config.toml
hidden_size = 384
n_experts = 24
experts_per_token = 1
d_shared_expert = 256
moe_layers = [0, 1, 2, 3, 4, 5, 6, 7, 8, 9, 10, 11, 12, 13]
router_score = "softmax"
normalize_top_k = false
balance_loss = 0.00347
balance_bias = false
vocab_size = 32768
norm = "rmsnorm"
dataset = "wikipedia_en"
Below are experts of layer 6 (counted from 0) of a mixture-of-experts language model. Rows are named gate (a neuron's input weights, with its number), up (a neuron's input weights, with its number), down (a neuron's output weights, with its number) and show model dimensions 0-127. Each number is 128 + 32 x the weight over its row's rms, rounded and kept within 0 to 255. Numbers have three digits each.
Before each expert's rows: a language model's description of what the expert responds to. This comes from a sample of Wikipedia text that the model never trained on.

# expert 12
It responds to: Vowel-led word pieces
gate0:076157109144171161095133102107083179097137144170097116109131110113114149130171088130145155167148128132158109077080118115113174095140116130167109063059122111130085162157070129154084175112150114152143122143138141153124155156186137106164097107176098102168189108165134098102204121079118153129103120086155147157202081119058101135156129109149185133095130096128176169116123068122104154131099
up0:128162135124136113151167147173083211148146071132096169081127150128150123111055106181110144146158018072112143163133148132129125153129139114105104143163168143109145139135138139112155134141061099157154084109066141111113219120080126140148136059105128137134097059177091128086028185168152108114127176184088136123157106102124118196135094131144115094171101165045120160180189119137118085085188
down0:208116154122094151139113109111138084169136116115131180116116135128136132093164091189113117141132132094136161070135152022106082144069149138119074061136121150076099125138127143114119176162134081109122146128092136106155137147169102128085137204173124135099076141162122182110121132114186122189143114146127149129165077125144084140121108070117167109100151131201124137122189105078148116098117
gate1:145152176158098120033119166119164093110149105133075134087186144098145109142126103105129112136140123171114129170080096172104165151056114106123119122132089130089115136142151128101140122143140123140144153123171119107097118133132145173153125146079130105197151138096151147108118153075150139155148158054117149151121125135161115150134136117189056131100122155140136092112080145113093108110143
up1:152196092160148169129166162158103140155162145109159148114173126189112147089112125199133133150051184098094072159115166128151180160098129090075069119129160151141123159027071135125125168140054162126158102102106123061101164179121116077062090112149133166079179090175142128166112084105100070079132110146143106126121139148125089128086095131071135084070168134127142120089116073120141064137128
down1:143130155154122161175185098089119133113084079097123109081154138137073155177111133117185060119126198114134108187189136188123110140156144117155137147173106167147083056105074101139123145152107130203116143078115134070072130073129133089149095142119136145157148135131168153141127078081086134114186104139170142150128177191190152159117078136089184102093112129126090204121106133132119144141139
gate2:107108176127108124130150179103111103137107158137191137105125107134118135163103162079072136091197089127039133120115058088097139116180076077134117116178104145105123117124166167168086104116077150142107132118115151093109145135152115109114106116159175182142133125184103187191162094091094067158120102105128070117146105114099139153096074090114147138151134118130089112195093110111166144117197
up2:140225141153081089106142091083085136146116145199121118112135095134131121188120185166084133095112178093166131154119095104109082113164172158139098126081122129129143115172172098152134159162135109101138138164202141142108161175119127142139151037096107118125078098050092146139154154103137124089173115117053175115145116141151172163150138111114102083118137132145121165143100172129118123088104
down2:174116102050139145125134056113150091078130092157119116105167105131141094098112134144145069124093139135160134124130144143121091194107118143075115095123137190142143082043079134095078180110116147114070139135190176177137073155135125136168203148112112179090142138132153108138109172155149096112137107117130169138115169173078134160183165136148108128056118085104141102106169136098148078131123
gate3:159094120112127117116163138166167162175077190140050100119127104086213062137124120109132093209115148090150162153081101085123147105157092144159165107119048175066104173137148113138119161126074122108100137103089133082073195105198117159123185125120119137100097147116130174148169130139185155098113173157103176072118134158095179130129091130115112127117226164109105138161174101100132139157076
up3:153148154090133146175163147094118035152143128163143140172172175177145119080124103125127092128153119128084120150106130140135148133169165170143113127160140079141098117157119146095158161106070166119156163120099130145152168201102159129127082130152137125122176177121090145074052131134117160159107136068095172181100201127168088138190105100147110173151181120104115139089179130136082112081140
down3:153100124097142085114076059088129057152164138119177164146091206191130159091127116163109122106094134141160123130128088137123141113114159142124123135196135176104161037159085159152148144167113181181137128123113107135100112132175128156137110145124110117170104117120180110118087088083113125140124094086063122132103152072129110141102165121137174151106164166116121110126062165110199098124123
gate4:097091164102118116122098150143156107197132102159156104157135091147119085053164095084120084103153149086148084080169071055181057105167125133164130125146105153104143126166098092134116123128089153121107094147146156175140124105093120121171111107147088125114123178098110186147130189101139161161083173112104123107108158126114148089110136071177096118173144125082133096078100133135124131119133
up4:110122134115145108109105116112078124117133080156109154101079060101103085166143084145092072078162081075150109155096155125123175143132139139152132106168156134128108138143116143116123111137188163172113207153105019150067141164101130107119147140186109115162127100128092222134150087140074152143139153086196155112118130129102087122145148119128107123179095127127153092107070128100167129186162
down4:121097130097151100119140120138142150137124107157129085166122125112146114119142134112189134118138069135143079176090142145083152060125070124112112147147082120104120165158160175108150138136223144121141098158141210079124082105104164158144121148131127095165153091117116115117084152169091100121126121177189118052092126112109114129112141122118145077171165134085085127096127107080107110065113
gate5:096145143125125179136121108151028164175098076099145153119123129144116124140183127101197135152110124103105103139103136135115124120169158215137091104091135106211149063121147177188125142141144160098177100168117110100154068108114081113110101117147147156102145075116153110148125105073127064159111190139130058170134088089128100127153119151106113021140176143072098126125112086122147163118134
up5:119105072125133129090106115113141132128091106141133076196086072106130157202180139134140159088176119120113103105127137162144135120081108138125164151088166127116107061170063110157130106106174131149118149171075195110102142136108122122105097167153081154084109076134160124134106147074128154138120093097119150166158141130046081142186070130160150150129172122148092125120131121129161144145158
down5:113133115103082107113111157094179078157175117106171166143159090086139121126141146113133136178122075159113099103152143118126118078102152095085099132093099143117133163072154135113127095137111081084163122145120132100086134150118160184114133128150117076073219150143148089125146104073152100104108127117124117198163184118136087068092081206123171122137178165038145124114119098139178124101128
gate6:078162155053107064146130100096105131146118088213098172119099199124109122148160117099069111142163130127105126175137099111102085151157114104109153089170100141134122118172133194167135094123132111060126127127084144123120113177139160144174109121092086196166062133121122137162084190120127131190097112111098149149114104101106156156080197106148053146073113127141098081201163146141076125098097
up6:176146113098119133093106115067199151112073122131178109142134071140157099108115078117083139141130208193144163077145105111064142103145163108132149116123127089110156169048116101170181138124150150146114140067107225171140125114114124100109097124080174147110178110138089134177149148077143096129100047213087101185126083111057079114097110143101118146129083130123051127086093190125126167147091
down6:091198110096138164219135122079220123116126107162158141111159073164109099137124123120120102132140115120151122119107136109121140073124128084128095145162143127144138147146120112153106114117136110097173130130143070063110100161140144107113104120084173137108155168111078146154155078182130082141154147098096168124143103101134132177122151149197125120160112139137114108154067167130097147121163
gate7:191146142114154201170125139105191114060117130136096147102109083116138109145179138063128074121154136144188127119119121130114132037122128103136139101172090136079061103134144113102157167141108133129172196123123147096108132150141140165148040162157114145150117060163163087129105132112114176111116114104155118149121109124146105124115173165177058090130182138119102115120111153088134155106134
up7:103159073098108142177142164129144102095072165079098142108080117202147108152136159153157120164124203104139132151139164111137167064134140129106182130118107139110124130121186130106083152134091166117131100114151164144166142148158085150195099134075155112105117148139129176082177099132106169127137131109142167148135127105139087155169108127148115091145147185158135100116232067096110128114130
down7:111138125105121140065181193147127161104134154067079116113101141122102125087185070150112113030162162093105098195126151117098137101128159104101078113126129070137111155160097121150115093117122103144134121128166127178091121100128125083152197121087151114093143120170164124156128099139162145138175178153144074116105199133011164080068097092118128108130115125118146096136117158126156129090143
gate8:106087132133191126079094099132075088173079134090104201120130106179115060136108111138124103130162146112186157097165110158061081111155115047127149082126052061159148141120190119147093162107133099118168140181140163147130105079101119136112153138146143144166112091137130104106125160116123111143021141119083126156181140126069116090107094143140129146155135124132149137124123179179126088135174
up8:089120180175160106090115128070095116126122168141180137117133183120116092075134098093130121115120112157139161163121173102173080104217153099188113134123152125174097094138119123116134155198170134120140136098139126057134065138116095092248145162180123110155108120110150081167075121194138116149080092125150125151067139157105108125107157127135092113084104158123106084124177046197151169159094
down8:160066122185094154129109105137129108092160101106117169131163103118132119127119170112122107164091160133063098124169129139192102140141098164138110127093173108102220165149155144189136130090149166116163111110083160144070185198148112136115059098129117081128114107120095098117088148165141157098108106163120175161128133138116068128209097118113116143127149152117113089182110082155182167152125
gate9:025121138098124133119078134131162191068182179105151173121143131116165127142160090111088079111133151116143120180171131105137095164108098131149152099094122100101118145147124145152104123122104139083107102084111152093117127148154153132136143062130132134137045143161170155146137107132156068100143147120111135107065164152136192126096091122087143159120151121077100136158083166152085171134104
up9:188122175140127101152134152124055136144132079146088049089101110116132164147204184123097133132139089147099098112151100081138175173124145129105136130126137095136038117165157099143121087092134166160154128174111078135179143181186105095134105150093136102103112142109110052087114115110154064115099096168173130120104089151154088163156138106152140112130131114126215122139142115106114116064162
down9:130098106134170113095155192090088137149197126123125161129124072160086095112151100173138125169085081198215166100102048169103077145097106098123110134101161198163124108135156137101105102109062154124155116166134083108095161071146166083143098103089075155101113087109151179086174115149130115061141110098143065148103097152086074122112075190138140171115190156099178151121168159065151173116153
gate10:126074094098109150149098131114119163167109125125196128135118137112069102126104115128124105132083171163121130112125073167125148100088131135167079114108150109080128081086120056177135071097070132135174096170105140107067132057162133083231143126149066157142058147196163142128109146142147134111115207163150128136134073130113161177127108155093146099116129138143132152160112156197044119142138
up10:189119175158183112108155095141150086079094145130129120132112158146134158122059157172168162144160146100161180089129151103125139167115143108179151165057122149142098110121122166148140179164174114118125121159125093207097104111123121117189123127151099136042061146168140153208160113141118156168108092167065120115150123093131178145175119142181104141082074152124190160083131075136106124131122
down10:119145126176180103129086166141107127137088142139111115124078154140125140141161147193131181124152126115138142172127110121133154138152110135166130218109101142109081114150119039084112134157126127170064151163103137117123107200082126181110146122105087088109097113122119145114110122138165126149117118081173128163118111119124145146111141079080091151096116129136092111129114124132100186161118

# expert 5
It responds to: Place-name endings
gate0:051111133106125063143154133190118109107170128210118056127160168099158128153133083142210131108142086115104176131112118140133136139132140126103161127162177133156177045129100145110097142062110149159103167100134148128097106093087114099162141169159134160146123123184103174189099133120139168144091166119179083131106160070165123095168131116085104121169140150141137096119102134132108183089142
up0:126171132104122101075127175098119106176120070130191144120165111132150107161141086132122152144146111097114134116175097132052122134108137065120115095105133081160153140109149141200126106163176094068106165120127108104139126111122166101114100109106157146148175124163112125136141128152183116145136117077093085213065154110100164091074112119152097127145132114095151136200128140128180143132101
down0:180125112124111167078087085136101149097128132153140117127144173113114086142092176127135109078125143106175198181161134124114095173111159138114122132063139102081127149108166070145079101119143133117112149137128125085111145174100179149140161137154143121107119090146089166127133094115064126111167142096107109153105148112131092106128122155170168115104107106081111127116135165166115135103125
gate1:171115160084166155120111121095140117099158107176125131120105155201139138044184098146121142139127138153146153172137107140093059128090129132059143098111098089129118087117131170169178128152065110105138119113204129121116146181088152056172115149105129106114138097124125118137115088167183138134105116142120156113152125137109188184199134178229179096137120202143193120152114133100138118166133
up1:121136111152148144112149134216097136147096161139112070097150139110127120157173085101088156112098092124101175097080104139159181085101135156140120104103146078149115047190153020128158131150140162138129116149029116139131132099204166138171139090134108157208187162117150122149182113105142151117107103103146103150090156125094078185108072109172155126143132142137104121141128149152123115158134
down1:142146146116182119111117149142173107155081194140137160079117143121132117122129120148143127122098093080076128120114067144172123121123158154097171116088111117240156120161107063131137086160136153228141141142135148138036179122108145080177136120119165130195144104111122155195132138092155159140096085138131092088167079093136130127138176139107148134166114144154123079101132095123085149150095
gate2:080088138172123106199146112116112085129085171095132052128131123103114132145141137087116125083136093116116143081151170071110131110152122126129122115180115128156093058096132181178133121122127171112159132153090150174162171135151164126093141127099144109161074167154153111111174133111163090169129125085214113115099121198190174153162129156083140100127127148111087104166160105142146143178122
up2:143099131107110179230111163125141193090164169099103097108125120075145130091193130122098176128218140167132201149120105098121120151110174162208102169102150165166149198134114152141126072117141090160165053112089141142101132125082136179153153182187119124114123137144101161151081108113081128126134143091152069164111146099140104234079130105138109160158120049197134128145087110090150119163119
down2:197142168144127115094122131094130146127100141177100120172184129106153100108134157126125135144187175162085181144146105113126075168140131163130078161068178155144193148152095207224120070163173107126132117132139115144201160108099101112111152148064167171061166141143108137139097120081156112102194153182144144089121122120160105220110105121124147087151157180138080104148165111118204110139068
gate3:173092122163129116096118104180177129147194165169111145143050155158123149134159096127143152127170104166121115130142144118130169147082160146121151205106120112191176107131134097112147100112107132117121128132148128175129183157139103108109097140165117174146082114156126121165090146132084107105085123162108161152128169148133137146178130146153149085059069150135144175133065102080114157100114
up3:159079113192166109166102110180070114166142091099161141077143138137150111124113156101138128110105115103103141134216136140109137141145137009085147096086150137183107149099159125098087196140105144098133185125151126158102163099117088156197146135150097110130099113135134098064144129147134186127160120112117134161140057162110123138154143054157049159166158097153107120174109123115163105095139
down3:150127123156122175070115143139135146122120156094111104113157102133126105092141119110099078158160098105123131073112141127164153187149157109171059112110138151113152158132084179112182103107132124106111082118120105069140152119176135120120088148177091125129062165140139128152082147122121126157053120128110103114145139112114123165116119249130106155118101142097095158134140126130154133142137
gate4:149130125128166114181074098194111093117111118141108101131110145136090111160179120090199107099093172114162127118150038130123187120158108104167107106087099153180128120110121074101212131180113144105123093159108196111124150146101140146153132167127167120094181160112158108091170085077154126228131078125143092144104107132142148078040110132155083143109155083136109097144114173151092185139186
up4:145090148135145129146188101130105121112109036144092173157079070083117149126095085128116153135138126165122144060119129120065108165094143096126118115161129143110144163100055140187071109141107097091151101115146108118119119145093172094146127102134121095187107094105120114124166107141135143118174119184102182106129145133111147168168113125134151110101137115160091145149149094108153105171133
down4:086110187179095157124155085098124151148135124142077131078191112113127076163120070128148076127166099117170181094130068087157129180074120136123148113170119078148147194158145158145112100157105152153128156118158124173107152145106214102147128125113112105161130103118111178109122116142175133102190125106110095146097103094155180084147135177134135103130117115024143095169135101106070111165100
gate5:096075131185144134103125137140136153105117112136090165129130136133092124105114124197128064079146109179102170058140100100086101093148149146101143108188098136143117093105194068109120119218151076107129097113108096108170130095098124094124124204131128107062115083129083148159119196088117160148136099151132140152117101165085149135137116106157131114109118124106088165113136091115153151067140
up5:106081165108114125113060145137166151160146131078131105135111105217129041150096133097109084130172111176139124129141120122071131154125126089120137111105122154132126194146121157114150173144123206127115090147105118162134130142154145154132143115160137162139078092153112053127126124155136123123184085147100131121129116158110145167134163122163112184109144137061182087108091153157041126072094
down5:199143117129160175092091136153137145113173076085149105097117098148134131127182126149132060137125139110161169137141144098173135113162154105104096159089140110124170170145089129176110145149101122191111113120157062140144092119111111148083123176130115122079115123171118074057100076089138081166209167158141087107166141144142150162173134095100113159134126133142157064103070088134076084124165
gate6:117158104178159114157112123121188127138150139133163156104108111137115170130083124149128113162066105137088142161139113067145111087081094089121162200121107140126225150070141158075108186127131165141110104128160133114135123127125127056163106186132150148097124095113086114177109134141172120124121127194112125099115173121117110189176108174084128159093192162137136178140169153119144146111092
up6:143183070108105079080117103112079156108139139127122096107121074099104142088163102094136137129120133103165128159078169167102163124168118132149059097192138171129125080126110142109094088120185124124110078133071106132145102192100119077080155137152159137086125150093117086209124146033133136144145172097108108144130131146116083146168109157160139147126176100138122119116170135115201152170136
down6:130142108111119150101111159110118169178115127166165129161104079133163168120136124183138138147153036139117152128165122120130154099176094102152132074178178086144108125171150128108123147105165158107113120121142116130106154097158122019135159151134147119119174176135069147141114112148192052103080105167149147096222117118149116126120105138123181139125199154175121187143139088121117167121158
gate7:154102106112128122117100130134071130125176076155067118138077172129103119132096128115111122134159170122114116144153126069094072132107120143108160169088082139089114092096134137150167103161127133065156114119224173135132109187128140092110147122143160131176118143158191156079143121026158119077152118118137113152135120154106110170091175132117104167105090105092124116121124176118110144148112
up7:095110142122154124078183180141157110125151145136046124128098095120182133064166086166116137192133168095084110086101120143116128178091160171138122112196096162146081137134123108151151114122138105106183125114155114142178159116115116114086116088083150111125181161181110129109153139123156155150129121115114149163062120089138154091149131103098117125184099198131169200142121155136120165175070
down7:166142089116108138180115068160138111113147124166074095099150186161176134112124163077142185079130134102111100131101131134122149058141182094140151120051096077143176148099066177160137168143112144103131166132124130150147132165137138166159143104120088108094078149134058106045106123131114097093155135136144148200097111146154123180159113087125111131101098097138148171125110125115182164098115
gate8:109148139157233111145040193193087112103165103107109136156199145100136141139140119169154110145185126155176135133087150138110132087101145121120103082143141150127160041137153167132170134152185134116125071142092091108138141091169103120118133148150145136105065137129173099114167105081130086114112092136133105125151182084142160151093148123058022118148018097162142152107219131150120110093104
up8:149199074127123120131138111190171131124139154223076088152127148141129119122074105163144143181146116102097181168100120122158138149168060111157110161139141167140141097092121168081097117127151076147154137061115144154109114155112124126111085188149121134121132150193140092177185067140127091136108139152112073104077193083109123104145137255132082109100134094143145137132125132118156093155163
down8:125119124140187122095124141133111134188072088132130119104096089169179097137131193139095081172124103140200159172146113145130194105131119112212136136110178165128133128205135104145188098175120102131120179168152134114094117149104126147101183143109174132073182120145125060086118105129149094133137122149081147092177146116067156162119168144159143145168124125124154149114132122172100175137135
gate9:134165084102104151074062136138075112116066090159100131144168140151112221149189122093129139108109160182135246054133117075116111146131146111165146111149162110131155069154163128105176106117107129129145151164115146145121140081113154127089136111160090149093149163109159181162109111160143157171162158118049168114152188176144130126135127180163199118078120126112099154086164147177097178093159
up9:122064071131094087076145146093152120166160129089137132160156123122142144115120084120121122148167130119134096190160119124183087105131129136120118103063167119130136138136079158180156085176118127170136082131143079129133132090167090198116166095107103047141175084228104099148126136139132148057162132113128121159154092100162074165143171155111128160143142157159132154217160143159091106130090
down9:133091148136114153163126105081098081157121190199113100102109146116160077128111184112135156143160110082143084101140122155156121099103198094055091107067092150112135137106100100122144137133155123120140123131139179176158128163122186140186149153111148126149141147195135150080116151172183137102161129076196089177096050134160115159080112182171108141155147117087127131149122177116104093130123
gate10:154095129129154145102135089155145062110168044145137126135193108109091151171099080096152169143144179132137154129143145155122106162101098134131101170150124158093103137172123174185123092124146120133157154132148167099136118123130100074183098137111137116084107155139126147140109134198130110151154168132143124160098111037161134143125165112168156155146075090103160131145186099177098131128130
up10:122136123111125150016166098140144112078135210167117181116147122136155203104164131152102158020157133050157150168183098124185127159138170099119145128106123106120114136166171141110117123154133124065102153159119081088134097167127132122098150190066141054105178197088143154116187178126115155121166145095108145095121178091127161153085139093178202161123154147088099120134109105089095129106159
down10:180155150131155158074123054142144122076143099142076115164114084124162091134137111139119117168108169072118110129065062125122152186137085099112117110180072115160128168128165139148091168137103182165143099142094174127139187175125120124126164143201132098199141190094137163058144142083144127093096134119191107142096062123097122136138127151166136111191107120132114068202129120091094132156085

# expert 0
It responds to: Taxonomy infobox fields
gate0:110140079137126138120056125131116189134136131149121149117126127181143170141149139101167144121116120171200114096152149156085111094135147124127158218111085169138197064071115067114099161145178115146153066081093140109145094104159104113095112151156151172045164108127110170164177112093117113067122166107164150161167169088119166082109163180137143089117098142141109159129138180147126194091121
up0:131126161151120116101125153094102105090055167158094117123139163131163118184155125123131181158117118158143126161130179151102170107136206131110125131090153176096129157128128128143203189116131122133141139197115130153180130145180126154131100101126143175131097128159111119116089128156053110139122136158146133093132109137064176115143101242146106112097082073074101199139094136148195081070127
down0:079198138127123119136130157055105116079142110145144154163122180124141110121131116089087153118124135125088083083171142100121142099138146173129149153053123082044103141134155129106119134151112138162131112124138148085144131137136091169089180131086150102132170122135147140114108199142105126171176073109163128158122118069072108101090088186069101087136133102159163124146071126117109135128116
gate1:099175115185127167107125158095173139134110155144120080138114057154142110132100131146140239162181096107114067107120071117137133062127120094048150120140100093146186163153136128153171126126151132093089112157109135121159159160159134134126091153154182113161113113106150134104144190130188130158106152151129122168103126084153115139176108167151163088179086161088136123143182151122169145138176
up1:118134119161225126117171166172103109131110178144151093164163145125153131156142149125165132086089098103115216147136119147097100186093133125223079095100201152122107121111150137102127114118158140077111102103098092160134135125091189104203098145076093138113118029133134150162168101143193115082117209140159138196109186103146140151172140109068065125153151172093139083178156133165162139126087
down1:136185131136165125174133150103137142122134177175131168083146133133128147111210142134126113122127133111177085106096161155103114146062128122136178107093126131149110182123120188125141104112144104103138114086135107117112212134124142176178112085145110136147145117164172068123160124181153118146128107143113119145086165157198158083175151133093085137098174123172079153104131108145130133193162
gate2:151150116149115149147117166131137167085096138125090152158087127147133140081091103168186155153082107132133120129073095114121119073172124121169071097077095096113160108204116160091149139122170092112140169135113121151165097077125145157085143168141113212121141076098097122142120156150107098103134110158168188125126117156145086145193113110102110129196175123159138096191144177132092103064160
up2:093093178133169186134170125147093122112130131101117122134141171156135138083132144161143114103174119153155078087152123120083093115146139118106112196123197196096116158084150129184093110172088184097125122102132124114112210092178137126165092162136123074155123136107107153115142144093109171143131084098117213208093171098113143131060143196181105082130150155088116149163165102153068078108117
down2:106060171139187140135132087123081147081151149149095130157120121086148126111096125134111127133105115182085152122107112160138121157162169124158128159176127127109147140086163150141085151205102140139096135126125141077096140113068120192166164125113134088142107162119149158126160190155113165123145146109172110146119125104163127088086120182125186127153139103056131160152095162175063142154081
gate3:108130108145196147075139103074104149092173182101092108132133097149141162127124108144101084130134129140096137143139135162225090140154148160144160155083127106135104100125163135102152124138116076131152107144125142112114179126124135113135121110115145126173210125130111129110158150118095076119141146120089123049176105036206111109154124158151083130109126135079170157135208122135114115130093
up3:097113144085100102101108141170150107090174122062101156117145065169128073092089089184157175049177159133126133115111152121139075201153095126149087154093150061151101135099117134162131082109148123116132177152121183122130133133123138131214142160148133092077117076167145155097073093090175146102134134142126124163138142156092129140153125145130151102125060106194130191112149110166159181105058
down3:130157137115106067105057110136134120126169162174109158155164146126173156091153081118110078084070137148158130153161149156129084085072204100132112131196122119125082156092088127119131125148139107132147130140102131112110112074175201122182146147131112167146138155061140125130129072119143092137177110118158125123126147109130116111113138112116161115070118135128136160133088154128088139160132
gate4:113134154149193126116119111203183123131125137099171140150145078137158121135092124152087165179158158136139112122152144114110140162120117177168076093142100138087145129137157169111085081137133117119150169098171145123181168107117071125160110097159157173166112062173137095110082125149167162113096144218118095142117131150121128136121104138171103184108080157122111156131127194127139134141213
up4:120157084173164146117184131176138125187102116153175159157159154034146103148108115151164126109140111081089192171179077182126163084150161129123108103087108112177113149105097150136176106165132141146087131162171078204150116086137140142129132062086066169157165115125156176157096109183177116162120135190165142153062127096097166157080099158162157107137122127076142164164115134137119160070150
down4:143152117109139070101146066073102095135147140117186138141148100090177112081151101034157117149094142085073171132208127123132114130146167145125153090106136157149087150129116167151175132163072168059159073145163084192120138120105130139125151142100118109158119100197153181120107123133140157164152157104124102170088124135096085165165148072076121085166129106099094127116123100118127162129161
gate5:170088108117114139139148133130141130138093155126151118178114070153140131133153170111156141156138078104132134154075128066168200166171107160168086101131145141145123158104159110111099170116153126177220145177177161166085153107101126147154082149088153167116121132112125113084154129142126088177130166153107150071174136078154107191166173118105126169169104104118110077124074097170141079074143
up5:124164159194150152093155141103135095123113085197118127125126136149114205140141125148176084113115094086132125122120133115109094186090079129135121159150142207151179100121136162165126106152150155155130151139091151128066113097117094117143124162172131113151126156177180161088083086127080198121124154119154212139141147148130079115157102186194105119108216145087114165190150149105117056088166
down5:191102177071142176129142166128146183143168089095093091157119108170138132128079102159062117135083127124112121142146168115188120133173072123119085147133088104155095088128133123143086112136162162109082179070079100097078170126115145119141163093099169103106146129171125121119103122115120125150152188168138133078129084105124067130145130150141168076115114117125137120093113101145159152167099
gate6:079097131183125123107126145089119132077153107139126216113103115144128172168114204108202093148132187135106161146073151117072156149129158092107186102148187082132166134120129173111108080108178130157164118067190067145161087153130130109160176155200135149071094161132168104126115148143113127099061143146130082109125109145106167166080146187105148161100090176135138161134162112128167181068099
up6:090102143142123180156051120102145125152171216125148166173125116059104091083116157123161154162134175166097140128157136145079144161129113043161162128126181093065071146119094144095127096111137116107137125144106097127125137163112116152150101180136121164128118101113101132083110178106072045133146175116140143187141156109108080085140141147108174124142184121192146149129125094109147124092131
down6:150148116180119137110140160141081139149134147145094203126159132105157115169182121102126142086121133139075097139095094131169163135162115063147114139125160146154121111154144083117135172095125169177137108124116126128143161139121136094151200146093091122129211136127100109142171113116172148098140185105134094121140117172157111124160151099155147134161147166170131143173123151095101073201130
gate7:096205106152100126130109162073179149120120148159125076181159124104143165125183130119152148185157092088104103045119067145181076148131070147113143090160092090143163087121179157094142095182102079138152192123161170109073160190126155095135088176132121071129145085119093126146133116108139163138152105121170163091143157076207119073071122116074079113174108124064152117081163130127084108145123
up7:164139108131085104162118143182120130105119106094134164159112173123103119148146181137125134124154177143158099109116120105084096104148114105181119056092141062103121122118137104075142118075112170113102094146116114134160141163134136146101087091037165185082119124106135153127156137093156125121181171158120121140117115138121169179150181101150119109159102157105149125147140127115096125209111
down7:154147155158153129148153225080167118115150134112101124081142111123170096144120143171106204160137110151153122100207156049075152162139154140111087115129139055102131157065117168134167104078131180126166133113148155167120162148118136133115120113127122162105068179110186192130170078103109141180102075117097120120143151077141165124159100060193085148069131119068122102094166129142131149142140
gate8:086173143121093168114125086120137118131089150170104123145149110183113113108255163190120141092143222174096156106173135113097090119128143129129102163139173065046160096135152087130106127130107137129204133101123109163125133112191102077117099123094121133112134132158121140203107145136110136051165161049147201145157110097170066104146122182085098132120144144144134115188198117175123114082148
up8:116093131082129075144047134154107144137162160122161151139113133065134121117132160133124100167141127158172069087112135152139088152122118120143138113136092137097105149179102137128122165115174151137170103145136141148097135152141085166133147155106112101085129128110112172170162126173095086137100162143201133193097164087099138050108134100114115107215117092157087130137077152108143132156108
down8:101101198126175160092102173076195130125136168086167116129145173161147128080124129102113106078128177189120119125151113108106184133096184110131166129143103153098127114138149138144139088169134083076069144114163128138138130083119082153150109110166129186130060091154151123115121171145129098123085132167113150152118080126089177100105129095095142108113118133129121160164113083051161172197080
gate9:135163137145091107112181139117143098151080147149137120116134091134168142091143171135147112168112152117135114146054160111205103114166171161179172078174062204148142163154144141121159136177141172122105127116149177158130122149138156136073174124155111098129089129087142126174117133126177183039164101121082182161108147123165109107181146109102105156163134090129159111145168130143095093159150
up9:182158125162150121113098112134143139204167073155099112051115095169104165145104147067108076181136129153159061130102101084159171148144126123152153129127138153121086149138108102087113117115101134090143139127152105095095129127139164165102197179121117163128060127163089127144130144096144196126187149108082130130144125103200136062150105140161160160106067127176125148169079193157153186087166
down9:114181095076113109148098081129144115192139105156110154119130201133115087143090116126111144150167141120075143100113159128118094108169131174080141175155116133029144177064151218110054128111122127144164115066158121121118136095084085130139123136138046137144192100161156069153109109089069106171097167157063120082088137169150160088098147157129130162141129217190142120114114162197111123138129
gate10:062139124142117120148170096186119091187102124106109095138177148224161089120185122151150086172111221098156106067120103132146057088126108224143167121134108092081180116127173112086106100140066057123129121096131120100132118161117127161085110140136091123124163112131093110130171092070119146155118133131161133145140141136095149137109131077116106161153109101144133113143124186152106148185139
up10:102145144110134171147072181135111090130127105091093150145148130144113124091116146076138171149111098158122202127125084109181165079150125163148172249087128211128125165198155110114099110133124135110170150159149121137164143128089090128091099110126112162096143098155126104141149193114122119119132104126108162153131115151130164115104127146134147132130115149131122131191115105163140106147167
down10:141098165152081142153066102113161100130137163127134131102132168139129113180091107120171188158054126144102097127106166134199113100168124132102077095114082151147150124110121082121173117154127099182154145125086124170077152077138118129143154127075071108126066106158154076138108119119170190141073178124098166151121123171190093129130070100084135119126142137112099097110158094146089101114155